Weights of a small mixture-of-experts language model, trained from scratch on English Wikipedia: 20 layers, width 192.
Below are experts of layer 17 (counted from 0) of a mixture-of-experts language model. Rows are named router (the router's row for the expert), gate (a neuron's input weights, with its number), up (a neuron's input weights, with its number), down (a neuron's output weights, with its number) and show model dimensions 0-191. Each number is 50 + 10 x the weight over its row's rms, rounded and kept within 0 to 99.
Before each expert's rows: a language model's description of what the expert responds to; "comes after" lists some tokens at least twice as common just before its tokens as in all text. This comes from a sample of Wikipedia text that the model never trained on. Tokens count by the router's weight.

# expert 19
Ends of digits and words just before a closing parenthesis, semicolon or dash in lists, like (human), (loan), 1989–present, quarterfinals, years.
comes after: "1", "2", "; ", "–", " / (", " (aged "
router:62 58 46 43 67 53 51 43 35 44 43 52 45 46 59 60 61 43 47 60 53 58 67 61 54 58 28 52 47 60 52 61 49 62 47 73 35 43 39 47 45 43 40 64 48 44 37 44 33 32 29 50 48 40 51 52 47 52 45 50 56 60 59 56 47 58 44 47 47 58 56 56 58 56 61 50 66 49 42 42 46 39 41 49 29 41 38 64 45 63 42 60 46 52 56 52 49 31 55 42 70 34 50 28 56 48 34 61 38 51 41 21 60 54 41 60 33 40 52 40 48 64 42 44 41 59 55 57 50 43 44 51 59 57 46 48 45 65 45 54 55 53 55 62 40 41 50 48 47 60 56 41 43 48 68 37 60 32 41 48 50 46 68 55 37 57 37 56 50 69 48 50 71 67 43 46 55 29 46 67 46 50 38 49 66 52 28 27 54 44 45 40
gate1:47 39 44 58 51 40 65 53 47 39 52 60 56 60 59 47 47 25 40 61 64 41 39 55 40 65 67 31 44 57 48 62 43 47 69 45 34 32 48 41 60 41 52 43 42 68 56 55 49 59 34 31 36 63 56 52 60 49 39 54 48 51 58 47 52 39 61 55 54 53 51 34 44 44 48 45 53 22 50 46 70 60 50 43 45 39 45 44 57 51 60 40 51 53 41 41 41 44 58 37 45 71 49 61 72 53 23 44 67 57 51 47 54 38 44 57 53 60 49 73 58 63 39 27 48 65 58 49 47 51 59 64 57 40 58 41 43 64 46 50 52 67 43 48 59 54 45 49 39 52 62 48 58 55 57 38 42 58 64 38 34 56 41 60 42 42 48 68 55 50 47 63 41 46 63 44 56 71 52 50 46 58 49 45 37 56 52 31 51 44 48 69
up1:38 37 31 43 48 40 54 51 61 45 47 65 43 54 50 68 43 46 37 36 39 58 49 55 37 52 52 66 50 66 54 30 56 67 51 57 49 60 64 54 50 57 61 54 45 48 83 50 54 44 34 44 37 42 62 56 19 36 57 59 69 54 33 32 50 40 49 52 48 57 36 52 37 52 60 51 56 51 56 58 48 30 54 51 43 44 48 32 51 70 26 45 51 40 49 55 44 46 46 37 52 50 55 34 49 38 34 51 42 48 64 49 45 58 45 49 40 54 46 42 49 59 60 41 38 59 35 39 59 55 57 61 35 50 44 54 63 65 54 59 43 58 36 42 45 60 59 50 47 45 58 41 39 45 40 62 47 50 64 47 36 48 55 53 43 59 48 66 53 67 69 53 52 55 51 67 47 50 53 37 61 51 20 47 58 61 52 45 44 43 58 40
down1:57 51 68 53 38 43 50 40 36 57 54 65 40 54 52 52 34 44 52 49 54 58 52 59 34 55 62 51 54 64 45 39 41 48 61 46 21 41 51 49 36 34 60 50 50 55 41 44 57 61 61 41 57 42 60 49 54 58 39 44 29 48 45 49 62 53 47 31 38 49 52 50 48 73 59 47 58 47 46 47 43 43 48 45 54 54 66 56 58 54 64 36 56 55 55 62 52 51 57 63 76 62 47 52 73 34 59 59 54 46 40 80 44 40 46 65 43 58 59 52 50 41 55 48 58 55 41 45 58 66 46 52 43 34 20 56 68 65 41 59 49 41 51 49 49 62 44 65 54 44 55 43 65 48 43 62 66 52 70 55 44 54 38 53 43 57 50 44 64 36 52 50 40 45 44 74 59 64 47 55 45 52 30 65 49 54 40 67 59 49 52 63

# expert 49
Pipes, dashes, semicolons, spaces and decimal points between numbers in scores, tables and coordinates, such as 9–3 (7–1) and 4.4.
comes after: "0", "1", "3", "6", "2", "4"
router:47 54 55 55 60 64 48 46 34 44 57 38 61 57 67 58 53 46 29 45 51 44 42 52 42 52 26 28 52 59 74 65 50 55 41 49 49 49 50 40 46 70 51 67 46 33 71 40 55 68 36 66 51 66 41 57 37 58 67 48 56 38 72 51 57 60 56 40 56 38 30 62 58 61 53 49 45 40 70 65 36 56 41 48 65 48 47 57 59 51 40 68 46 61 54 62 62 62 56 53 55 52 45 46 60 36 47 63 57 52 46 42 42 48 36 42 57 57 45 53 39 69 54 59 40 37 41 43 49 75 27 40 56 58 44 44 58 62 59 45 42 58 40 48 51 49 59 62 41 53 53 67 70 56 50 52 49 40 62 49 44 40 61 60 52 50 48 38 58 49 70 50 43 58 52 40 41 44 53 62 60 50 59 50 47 43 59 55 47 51 54 53
gate0:37 38 61 66 63 46 36 33 53 61 51 30 47 59 52 44 48 44 40 48 57 38 54 63 34 54 62 57 51 62 53 46 52 41 45 26 56 34 48 61 52 47 34 34 60 54 44 50 48 60 49 58 58 53 39 51 34 52 67 53 65 69 58 57 60 51 42 77 62 65 18 56 59 65 52 55 61 53 55 49 53 60 60 42 36 42 74 48 62 59 39 37 57 47 62 56 41 55 47 49 33 65 69 45 59 54 57 53 42 54 48 58 45 39 49 40 39 48 45 55 56 28 51 60 68 46 43 49 35 60 57 39 48 43 40 41 42 39 55 57 53 43 40 58 51 48 55 47 51 45 31 32 48 32 53 37 43 54 39 65 45 49 46 47 63 54 41 53 48 50 56 64 41 38 38 48 58 64 45 65 47 28 51 52 46 54 43 63 44 63 48 51
up0:60 46 50 48 50 44 56 59 58 45 63 73 51 42 50 45 49 42 48 41 49 61 51 41 50 59 52 34 53 70 57 45 29 42 50 55 48 53 51 55 54 61 73 69 55 49 59 43 63 53 58 48 59 57 51 57 29 63 59 52 53 62 39 28 45 61 56 46 34 37 52 49 68 34 51 47 36 45 45 44 46 56 20 51 48 47 59 38 47 47 50 57 54 45 46 56 58 43 46 48 41 47 46 64 47 33 50 40 59 47 45 24 49 50 54 41 36 25 49 52 53 54 58 49 56 53 57 31 55 42 54 65 55 46 38 59 48 62 60 67 38 52 53 27 49 67 47 39 56 57 62 62 59 60 32 22 50 50 53 65 29 46 52 48 37 60 54 60 29 29 37 52 45 43 59 39 65 56 57 48 55 63 41 57 43 61 51 41 50 39 58 42
down0:28 49 48 46 43 60 55 32 49 58 63 48 72 63 46 39 62 56 61 53 51 35 46 57 72 60 44 51 61 54 53 40 44 44 53 64 55 49 40 63 63 56 33 44 58 57 42 65 56 53 47 47 59 47 55 47 49 47 19 41 59 31 48 39 54 49 74 56 46 49 48 54 73 65 48 43 51 44 47 38 44 36 48 48 61 47 45 48 58 52 43 46 46 46 43 42 49 35 35 63 58 37 62 44 55 27 40 71 31 42 45 51 40 58 68 40 30 54 39 48 44 64 39 52 48 32 55 52 40 69 49 45 40 49 53 51 37 51 24 24 64 50 53 44 62 45 47 52 44 56 28 52 67 63 50 49 49 50 51 49 59 44 76 39 48 46 51 41 44 37 60 50 48 56 43 42 56 45 58 46 55 50 47 43 63 49 64 44 49 61 55 53

# expert 50
Digits of dates, ordinal military unit numbers, scores and coordinates, such as 24th Infantry, 19th Brigade, 24 September, plus biography infobox fields.
comes after: " ", " | ", "| ", " (", " on ", ", "
router:26 21 58 49 57 57 53 49 55 40 50 57 38 55 50 56 62 62 55 40 65 75 67 61 48 51 48 68 32 48 64 64 48 41 50 40 35 45 68 47 47 27 54 52 39 53 62 40 53 46 33 41 46 59 60 63 47 63 58 58 55 52 44 61 56 56 57 49 54 56 42 42 37 54 32 62 48 32 49 46 67 48 65 55 64 38 36 49 62 66 66 53 44 46 43 48 37 61 40 51 46 43 35 49 54 47 55 48 41 47 40 63 53 40 43 40 51 45 33 56 61 64 52 48 37 53 59 53 67 49 49 40 46 42 52 49 37 55 60 44 40 50 40 58 59 38 54 63 45 61 58 55 56 36 41 40 57 53 55 56 39 43 64 42 35 41 53 34 53 35 51 64 36 48 35 44 56 27 65 45 44 51 33 36 62 41 36 44 49 43 58 38
gate1:55 29 56 38 60 55 36 57 52 56 40 55 55 44 46 61 60 47 54 42 45 47 52 50 45 51 46 31 65 60 56 42 51 38 69 28 60 55 59 68 47 55 51 40 58 48 73 48 37 48 49 51 31 50 46 51 48 42 48 39 56 35 49 36 55 56 40 63 59 49 45 51 46 65 43 58 43 56 36 47 56 46 61 49 56 45 38 36 42 26 47 40 54 60 53 71 53 51 57 57 43 56 59 66 41 33 61 54 36 59 64 49 42 41 54 57 40 52 51 66 41 38 47 33 47 52 74 43 40 55 70 56 46 37 44 65 45 41 52 48 62 47 60 51 58 68 51 36 50 42 51 46 55 55 55 34 75 51 42 41 40 46 34 57 56 47 38 55 29 38 45 45 47 31 34 61 51 60 51 51 40 16 29 53 43 54 58 45 46 61 52 50
up1:67 64 49 67 44 57 62 58 44 63 53 45 55 54 55 50 34 27 54 56 55 36 51 61 55 52 59 68 57 62 44 49 43 61 45 49 43 32 39 43 63 57 40 61 52 49 44 55 26 54 52 48 69 30 53 52 60 52 55 68 60 56 55 50 55 65 38 40 43 46 45 56 61 53 48 40 65 39 55 47 54 54 42 54 54 43 71 50 40 54 51 51 33 56 38 58 40 49 61 37 56 51 45 33 47 73 56 45 31 54 42 56 32 55 43 43 53 45 55 41 40 45 50 42 48 49 46 45 35 47 48 40 63 57 43 49 46 52 49 58 43 51 47 61 37 42 42 59 53 40 52 38 35 47 33 69 37 25 47 47 77 46 71 39 58 46 60 56 61 54 51 60 47 60 57 22 56 53 35 54 55 58 62 51 53 45 48 65 39 33 43 69
down1:47 37 56 44 41 59 46 62 59 45 62 30 46 52 44 66 39 72 60 45 72 48 51 48 64 48 59 50 61 49 60 39 47 40 57 49 45 49 42 62 58 54 56 64 46 49 51 56 64 39 44 46 67 52 45 54 47 47 66 53 36 47 48 51 40 39 54 51 56 54 26 41 47 47 54 31 50 53 45 25 77 54 50 46 46 53 29 61 49 59 65 40 49 54 61 35 59 35 42 40 63 57 64 46 37 43 77 65 41 57 46 69 47 48 58 47 53 37 54 45 66 41 57 66 51 66 43 53 47 44 60 48 53 57 38 68 27 47 43 48 66 44 37 42 57 46 58 69 72 35 44 56 48 50 56 50 43 31 59 42 30 43 38 57 53 46 48 52 44 39 42 45 44 49 54 43 63 51 52 41 45 52 71 49 37 60 47 65 45 45 46 50

# expert 53
Digits and numbers in pipe-separated tables of sports standings, election results and statistics, plus years in date lists, such as 54, 2-1.
comes after: " | ", "–", ".", "2", ") | ", "| "
router:50 58 38 70 50 41 65 50 41 67 52 58 45 42 46 45 43 60 52 67 36 42 66 69 74 58 52 37 46 59 53 49 57 44 44 62 49 36 36 39 56 40 37 75 48 64 39 47 53 46 45 36 58 33 44 53 56 59 35 54 48 66 52 35 68 40 27 60 48 61 59 42 33 56 41 53 56 67 61 39 53 43 54 48 60 51 56 44 67 58 51 42 39 52 50 49 42 57 59 54 50 49 61 55 68 67 52 46 62 42 44 44 53 29 49 39 53 48 50 48 57 69 62 52 61 61 42 53 56 55 66 64 42 61 53 69 38 49 50 36 50 53 38 49 57 55 49 53 51 56 54 31 57 47 71 74 54 44 53 35 58 59 54 57 47 43 41 39 48 70 42 33 63 50 47 60 48 55 60 49 32 61 56 40 44 59 54 46 49 61 60 51
gate2:34 40 28 44 44 40 40 41 42 66 47 33 49 47 59 37 47 40 54 51 59 64 66 52 60 39 50 44 39 52 54 34 52 49 48 55 46 51 34 45 58 40 53 30 70 54 49 64 68 43 31 53 57 60 53 60 40 62 48 60 58 35 39 54 40 65 51 66 90 64 49 61 36 52 67 56 43 50 45 51 46 58 52 60 57 63 49 38 49 68 53 38 52 44 66 55 44 50 41 26 38 57 49 54 63 58 54 29 61 49 35 53 48 50 54 56 49 51 70 39 58 43 40 42 38 65 42 57 59 55 57 54 41 37 50 54 50 39 55 57 49 47 56 31 59 58 41 47 74 51 39 44 55 50 57 44 44 46 57 52 76 55 55 53 66 40 58 44 52 49 49 42 53 45 59 73 37 58 49 49 45 52 52 51 44 57 52 64 50 41 44 54
up2:52 38 46 49 43 49 48 45 46 58 47 49 46 54 46 30 52 48 45 43 62 53 54 72 45 37 36 41 32 52 45 49 41 48 42 49 47 58 37 50 55 42 51 59 50 44 60 75 61 44 35 74 31 52 45 64 43 66 50 47 50 10 68 62 53 52 55 72 61 48 32 59 70 56 62 51 55 59 60 46 65 50 40 49 65 30 50 50 59 65 51 47 40 56 55 52 52 36 60 62 49 48 49 48 56 53 67 37 55 51 55 42 63 55 54 49 49 51 63 50 41 44 44 49 42 51 52 53 35 53 46 49 45 50 57 54 46 27 44 45 67 53 53 31 45 66 59 51 68 58 40 41 36 46 59 54 62 56 54 50 66 44 48 58 43 36 47 43 32 34 53 31 51 43 49 56 64 60 53 73 37 38 44 35 46 56 59 47 53 44 59 45
down2:50 58 33 49 61 45 77 42 56 38 50 45 51 53 54 53 48 54 38 51 34 43 62 48 52 61 41 38 44 68 53 54 67 50 60 49 51 48 29 61 40 41 56 52 60 40 31 67 63 38 62 44 47 57 32 30 49 48 49 57 44 68 57 45 44 51 31 51 58 42 75 36 41 39 54 40 51 50 66 33 58 54 55 52 48 31 47 62 45 56 44 50 58 56 40 49 41 54 37 56 29 56 59 47 33 38 52 41 34 58 46 64 56 61 52 48 58 42 40 34 50 41 41 50 55 64 55 36 56 59 67 52 60 43 69 47 61 69 51 42 43 58 57 45 54 57 49 59 54 58 52 45 44 37 58 54 73 26 50 58 27 46 66 47 53 44 49 43 55 46 49 49 38 56 59 63 68 61 55 43 54 55 50 46 42 31 57 43 40 34 47 59